Experts of a small language model.
Size: 8 layers, 2.19M parameters.
Experts: 2 picks a token, a softmax router.
Training: a variant of SOAP for the experts, 593M tokens, 8870 steps.
Below are experts of layer 5 (counted from 0) of a mixture-of-experts language model. Rows are named router (the router's row for the expert), down (a neuron's output weights, with its number) and show model dimensions 48-95. Each number is 128 + 24 x the weight over its row's rms, rounded and kept within 0 to 255. Numbers have three digits each.
After each expert's rows: "comes before" lists some tokens at least twice as common just after its tokens as in all text. This comes from a sample of Wikipedia text that the model never trained on. Tokens count by the router's weight.

# expert 15
router:141077103141139138143147114140172199137122136153121089112138095118131171104156116179115108154109118093147158120124124134106173106138123117115161
down20:094104162095120137098123102145145122128134133102107133089116144177157094118136103106073147151123122147138159122091134063142068132132158142105107
down21:095146120111142177142125148082116122172127124165145084128078117144140108133145171086095140132131149161149132147139093135149132139142107128166122
down22:130076146134122102155101118114128087134150147127134192163150108135133090120131127154132118145146124139117111149128147171120114136125134093159139
down23:167133093105094110111126141107142159146184158133155145151119131117136133146118100124098093132105158132143094146099095124094103091123134149115096
down24:119151118142123102136110113103107133121078130148114100107112147130087121140143124123148164134140151126133187124188151085157122159120159074144146
down25:135114138119096165155139142139145106133129133086159140149119129116144188130122116094160158110123155111099109126070169141114091149072129126111134
down26:131137148140140149135148129090110087093127127072134167099118129124157137142172089130090140144146155086108117099115129109098144151138167111120180
down27:112128133105138166096134122132101128133111093097105128143130089079144148156096095110141102107150110111100148152095153109081071090159133131112133
down28:129109149178173139114150096131158134141068114117101147094142109105096148153101126133145093104136122163163120108145172089135151137162143097126158
down29:099154131148118122107113160156145134107161127103170139070144117098137104141110160159127117094133151134142183112122185155113128146157131135131143
down30:141076135142140145127129160099105135102148128154160128140144093157170122118154136148109114124176134109121130109072086153113120140160106105135104
down31:158154118141130100138115171139115120105103113165179104129132120130153155133112117145134119148090124090133085094187139122129130131124166167159128
comes before: "ed", " to", " by", "ing", " in", " the"

# expert 7
router:083149139129088174134154171147126143125146127127130132142121111140114127172068108071175095142137136108135144144131121109143147090122086121104127
down20:126117159101133111114140166111149127102115087142120132126116143134097088100147123122124143136144131128125149145160123119144087163114132167149131
down21:136174108128087131081125167129135123097121156126125125147157116153151168094131135114066136165137109127148152155136111127114142119126096150138140
down22:113097139159145103151106119121179145148131173173134150104139093105111096106125139152119111155115109167140094135118107111096096129141095162147138
down23:107101143151139069156074103160124102119122147126167134094128102113158089119099140150123138099094129124125114100139130125151119092113111150133159
down24:112126138108141088121117101121101089122131132093118147102134160168142123162095116127128101145091128161113112110105128150095107112129100134149162
down25:121125128105086156138145120142153106120144091078126099122166119117111124118138143137092130093090106158163119120108132141148090133111120123136147
down26:110118124130117127150120168144114129125164149168141111191177176152112123117124092139129133117136152144121134096135118148099133131168143122149101
down27:130070088144103151136152132147130115173123084099096100134148122115133127114127132093090123133151139100085110169147113096151140143118110112130070
down28:142169102126126112195127154151132135133119088117152116108159077144116146120142135151143126137171146048102138161150144098146147147097133136112140
down29:101135154148147131057158114118141140140119090115166147151136108134107122098114092092130136124144100118135078168137131111194115141110174137138160
down30:149166140137130113128103109127145135142126127155131106078091122120184166121129107154111115126161145183094158094129103127139125099083110112102189
down31:148163134137129124076154116139086148140150158121075124115138107165182145156118126110155155106121133129099128162126093120136117185143150072145177
comes before: " the", " ", "\n", " a", " 0", " 1"

# expert 0
router:174110140105133109117111124159117160148096149131122142130148174170137123048127152141107146136129140139131117117125138080118134159101125090123133
down20:107129154164122147170139133142135149143091141136147127124154082126150158123154128111086114146134136134139123108110178108124114139125148131153158
down21:110146101117093125112119086089116141164194135150104144137137115087100070158179143147128114087106121141159118139081159160172121099108088143093106
down22:133122131145139108151173144104074146101149123114115146139175102151141129118121112132087123177130094106132079158122153164119110110166146138083120
down23:156112147113081138139141118124149153160149114091099133117124163102114114153103155152176149107135176152105133115177104145095077095104123130141096
down24:127124182123100130142144082106134093151143101118151145104108129087109127155086144099102122180108097126119101103148138176116159162078149134125117
down25:139119142102160132150098133091093139155150114102149129112114127134146123150070123107103117140114113112086131139144121171125140174135112179141137
down26:115133092099121130133093161124136099140140126178118100179134145105137133112098081113106108119127158134113105121152145151154126131124113124102123
down27:169103136176174121140093143094136102156148117129106151139110162144149130077091098112152139119162124101141121154107126111143108142094112103130163
down28:159145115134144126151138125063142114117066115139127134097076113095098129114115118121127107108107152129105140124112162152137130139143079140106154
down29:112115182140120121150101150066141140124131124104167106103125119153161136109108166114144128109151137105160151114114185123092105138064154140159142
down30:116161146130139115140124094079146160113121164137122114127157125160150156098119112146140160129130125132146118160170145142110133099117107098142132
down31:089156110112130128148100189113129135103106139134165127106123110126107111131139130158137133114139085117107129062149127121098120127110116140107107
comes before: "s", "ation", "al", "ing", " of", "ion"

# expert 4
router:143104127134116120141129115078121084121174139110120129127121110138114117164123163115117113127117181151184129180132165173156104150165101105128154
down41:144110102166129142156143129147191154139129102130114154126111134127103119119162166104101162115114114140142109102108113061110088135158083143125126
down42:121150076128104117153094124153174139140100121109141143140141135156102098131087133157120140100142123117096163101132132091127164173139163144163140
down43:125194111151126119173137050144117116111131103145132162129155134140159110120120146124092141112119122165094166100188140102130104131171103112115089
down44:151115113146137152111145116107139124143140108135135104111122115103110150115166127136131147177116167127111119115175180124157106120079091176127119
down45:138146125136118144154121116123136121126100146161115139104154112148125102154151144116101172154120112177115135183177093097106092127093119153120140
down46:114144117140115103122142190096094103102139105141120148154092107124120140123136124119107098118168129125106148134135157148150156108130151083099138
down47:160117108156093161114122135096114128148063130165146139127140117135154104129098164157117137179128111165103110160157085107110138134097115136132125
down48:124106148096074172147099123142130140131148126108154127118106112144144093160110134107113122156115127102103108132088119086109141145158152141120145
down49:106128102169150163162121091148101124115124122134115112083121137112139128138140151128091161132153138186144089099125128131157107149127144149096137
down50:107131159131179100115153111136123136093111136130118113053117126140086077134112099148143106168162120111142144126166170163164135123129152126123150
down51:146102080121151137140167156121172136101110138180120215140104152123129119126111141119131105132117101098132092119092141096135157148136141117109100
down52:157104113126114138087141114114094150134113111213138097102127148122104130149155154135177103093142140140110179118187114142115112159100132122143137
comes before: "|", "\n", "-", " 19", "==", "The"

# expert 5
router:115106149105137137145129124160124127119073079122103107139172115120140134084163143128143103120128113152118113130144138158167146143127205126177132
down0:129134117113135116159127149163115132139157148117123110163120063141130125132149132124150130114156122106108139171056143115112159116119144117181165
down1:124135116137116100131102136106099153130113084133112123132065160125107145151145142141105118185151142092122110123120125098142139129164158140106155
down2:118157156142115155133086134106102109119144155139162184142135153117152095130154115112160113141128106109105089108125119137143076176119121122122174
down3:122166162151082167128131111098123101140130165118135090139124105107153182162131122100125111127149141136138145172087110098106130091104105133122151
down4:176094147135121098123137121109164145108127139146134123089161132121144145144148130159123140162086091096110147150107126116136155145125148120134129
down5:130115130085086126117134116122141114184146123143068100106134153131112113096086140118104094114096117126129143158100118128132138097074135137109096
down6:130173128119146114149133124144129151110083115143111129161085139123104158121167118093134139104166110126137138109157164139124148195127158115184101
down7:123159145157095091101138143137143121164148156129113135185114120150153120089145131154151116155151117135124133143120139151127144149102137129118128
down8:093091106162107155082123114122122114134133140123158086107145105106124101145126107115108124120135153132110164118132155138136160110134116131123161
down9:124133116123149123179165130104113114128064148099130154173111106166116160117130121120114147143116133117110122107125122142143122198101134101156171
down10:105111150112148085114102078128124116150124167106160132103095138143137170114107160084135132134112132145126116144113084111124158113133115098091167
down11:147115111067098138155138159132125137127155107142162098136152134133068129126175139118105144105086109138132127145088137086148146114137164119137087
comes before: ",", ".", " of", " |", " and", " in"

# expert 14
router:142114156114123132150143141121095126138104059095113146119139139163150130167081107102122114149130106147112172155160124097142125116141126080147134
down41:106129126149165119143141121126127154090123107137138107136106117171115171137110120170161141169139067127171141126111112138141080158139147115116141
down42:086173136133106106148129149133106136111114079132128134130169142147121098106150143156099129113154097144083092158085121117092133094101136114141122
down43:167149101081134121156104115129143160148117087143078126139118089108152126114130097097131129072160089132129144136139104132128110086133065137152130
down44:176130139132110142126093154136161127138129130114113112112153109116112137162138132156167138083105157096146149141125102137093155078136102195078130
down45:098110173149106115133105125096151101171092152137112136111127113116171122135098140124136131166137178160108175155166148106116138155080128132115153
down46:129136144109127154131142114080163118126104112094156112122157113100180110103176139100103131161122150118136128170114122104132146120176103114124115
down47:131159148132121165135122123129123066182146132110111117120105078125159102151120122117116111130129150147136119172148110142160137134101078110106126
down48:141128124142163128125153129098128124142118163119166151107118163165098072151147101125091138114082131138121120079111154142104166156134132153126141
down49:138149121118079120110154117142126128120195163125090114179127162138129159093143145147087081114152135128121109151043123129144128105154115104120137
down50:091098130088146112130096138138147088128111129113108112119125144139118137090156143117093134158112167117119111098167169179096195157144137113126148
down51:129150089095114100127108131127111155131159159125141097109065138126178178124151143148103115076117134101107130150153120108152143082090108105106160
down52:111139118140145131102091144125138142139135125143105120104158093168205147142138128130151136133137114174156162131162127119152107114145182126130080
comes before: "\n", " The", " the", " and", " was", " he"

# expert 3
router:118147098139136075125125160122140149141150161140166129138110117128132139109087125148116131106128142141102108119103167161123098120116129160094118
down20:082179145111142124130155102115138104110102095155115096131151099112152113120067113121149161116103152119146150142109152131147150144135169118137167
down21:097120050117127151136143126119110122084115146157162159130148140156134137111137107139122162176113114122147086103092149123113121132128151162049107
down22:165121098132123125099130115157110162118116113173101151111162159145149126124116113143147140129095126105160089144133121079076103167114100119110123
down23:142155081107133111131115102128145119125147146172121099073071132119133113179118140136155149094137133147065156139105139137093122112127109142117111
down24:108093097130195122119149103168141124120132098161117092139079126129121151148132157131172126118115113185116130102171152109149124105120118121113147
down25:125123111125146140097098105199122147136105130099104143111134124139156132095108133145103166108126160120134132130134077093112092120086111130151107
down26:132157121087144131133120132156153121103135119095125128150086140110108107153132130149079179163092127123150154126169133165144134143157126145122132
down27:125094151132139142162128158128112161162155126089130169153100138144129072120116111139095109093181124096111119119156152150107108161151125123109109
down28:134122124123170115112146138116082092095121134212148107132142118133126100117162095187135157130144127085178106146138147101142131127121142129156125
down29:105113124120118135089157101172128151151083128081131133084131121134116102131132134145094140127118116102118154133129150151150092159104138087107147
down30:157082131098067148165127153140107123094116099152168149109133130139144147118168109121120111122165150159125133168171151126131124156126140138107108
down31:166082094138118106142099108096154143112099116117123154124102133156105083138129120105141161113099133072125119147107138093158151107137094122115136
comes before: "-", "\n", "d", "n", "|", "t"

# expert 2
router:101152128100159144118130136148141154110101170155097144114121130159175143091112141146102132125115135124094099125128146188107137114123088079174125
down0:146088136156158098175124130164129133127161145151143161135116128131092135168153111075117146128109119158144140133170152084129096137134125110109133
down1:106103101123124111186149167151076090119104117126116083123120123160100138104097092110140091131123126098082129094121128129138118089121118152143127
down2:100114123125142168088137106078136148141059118118148112103140132109160133160104118069175119177121135136154143089148129124137155152162149155134154
down3:092133143151094129124117107130146137106125160152137138173107150119134120101094114109131104090125184109138180151101161157149088115137113132133169
down4:130138133114145124137126128121117123126084109192132141088122152126145137080141148066152134159139115110098132132166113156094113160113142064155157
down5:155150124106104141111122126116113148142156108105135143166124133117156085103119134175116172091125143120142152146137099131098137139065113099169130
down6:155147140107146105173182133123111143085099093165134136139115144132135121111133148151101169154135114136113137113178132149145149185153114096151112
down7:152110092155098129086112169130133153127185141124126091125113128119093090108087132130119141097122090147112095145160103136103087079096102145099117
down8:095106116138172144137106131121130101155118101091095153118164153137154143140150100169112144085132142141106133116124166132132127141153144127147132
down9:138115136126131123130142143111114127138092087083088139098114122137113160164148135143126161164127146129153136114185126124138118143146164094107160
down10:154100141110104135104083124139152136144148156158120162176156102146146131128116137122104089112150114135191120140075115146076139122161126129096106
down11:125083113071146153131134153123104155126165112129138141152127182181092129121131134120146141090094071135142109107123134132119153145134143121110080
comes before: "s", " of", "y", "ic", "ia", "ies"

# expert 10
router:096163087144144121170136132143157132151119106127126136099129147154148128158181139140104130139128126153122114124115103131109167105138169130090119
down35:134134150111121127121158070140116106095133119075098108141113138129140128155161162117148130097133106113161135166070154113109133130114116142136153
down36:107120144095134122120105150123148137126133154163110112140158091065162112144124155104153192105138114151154137200112119119150138109141096127159112
down37:125119139105123120092146113142118085105160119142138118126163135156143099153134155110167099104156095106192147158129125116130163138085158173133132
down38:181122100134163113168102142161136125107142130106111106120129154108126128116132158126062153109117147136095114156152119098137090153136135119137145
down39:115148131153137098125127128181126095131102107134117129162142096111119167129105154155098133162130107102081157119112154124114178140132145134172147
down40:109097119087088145158110149163111120154130074188138139149141155056144097154168108144185130113143139160124131143118111152141119139142091142091120
down41:140100057137130116140125127097133132123093148085112115119125142106154090126138120101123109144145148091152098135133128142082107163156100085137153
down42:125175112120090156092070104097130150161148094142114174131135114127121113141165134102122144104141155146141146168117149110134116148133156125068100
down43:148156090132139122116118155140115122124097083136149124073139166100137135150144110150128147121123128110065136108182125124101106143150171093137126
down44:132150130099087121108096119150125112171148142130127068109130091099111119171117130153145110147139147128113133127152122116096091034127082187141115
down45:105142108091084155110145175115131151098138103126150127144154151106143128190146115119121123125158130150119128152143102124136124127126190162156138
down46:133154162116094139084121160163169122143091151117094139145124119116094132119122123109144115110176137104076145116157092118158092127129104119148182
comes before: " |", ".", ",", ")", "–", ";"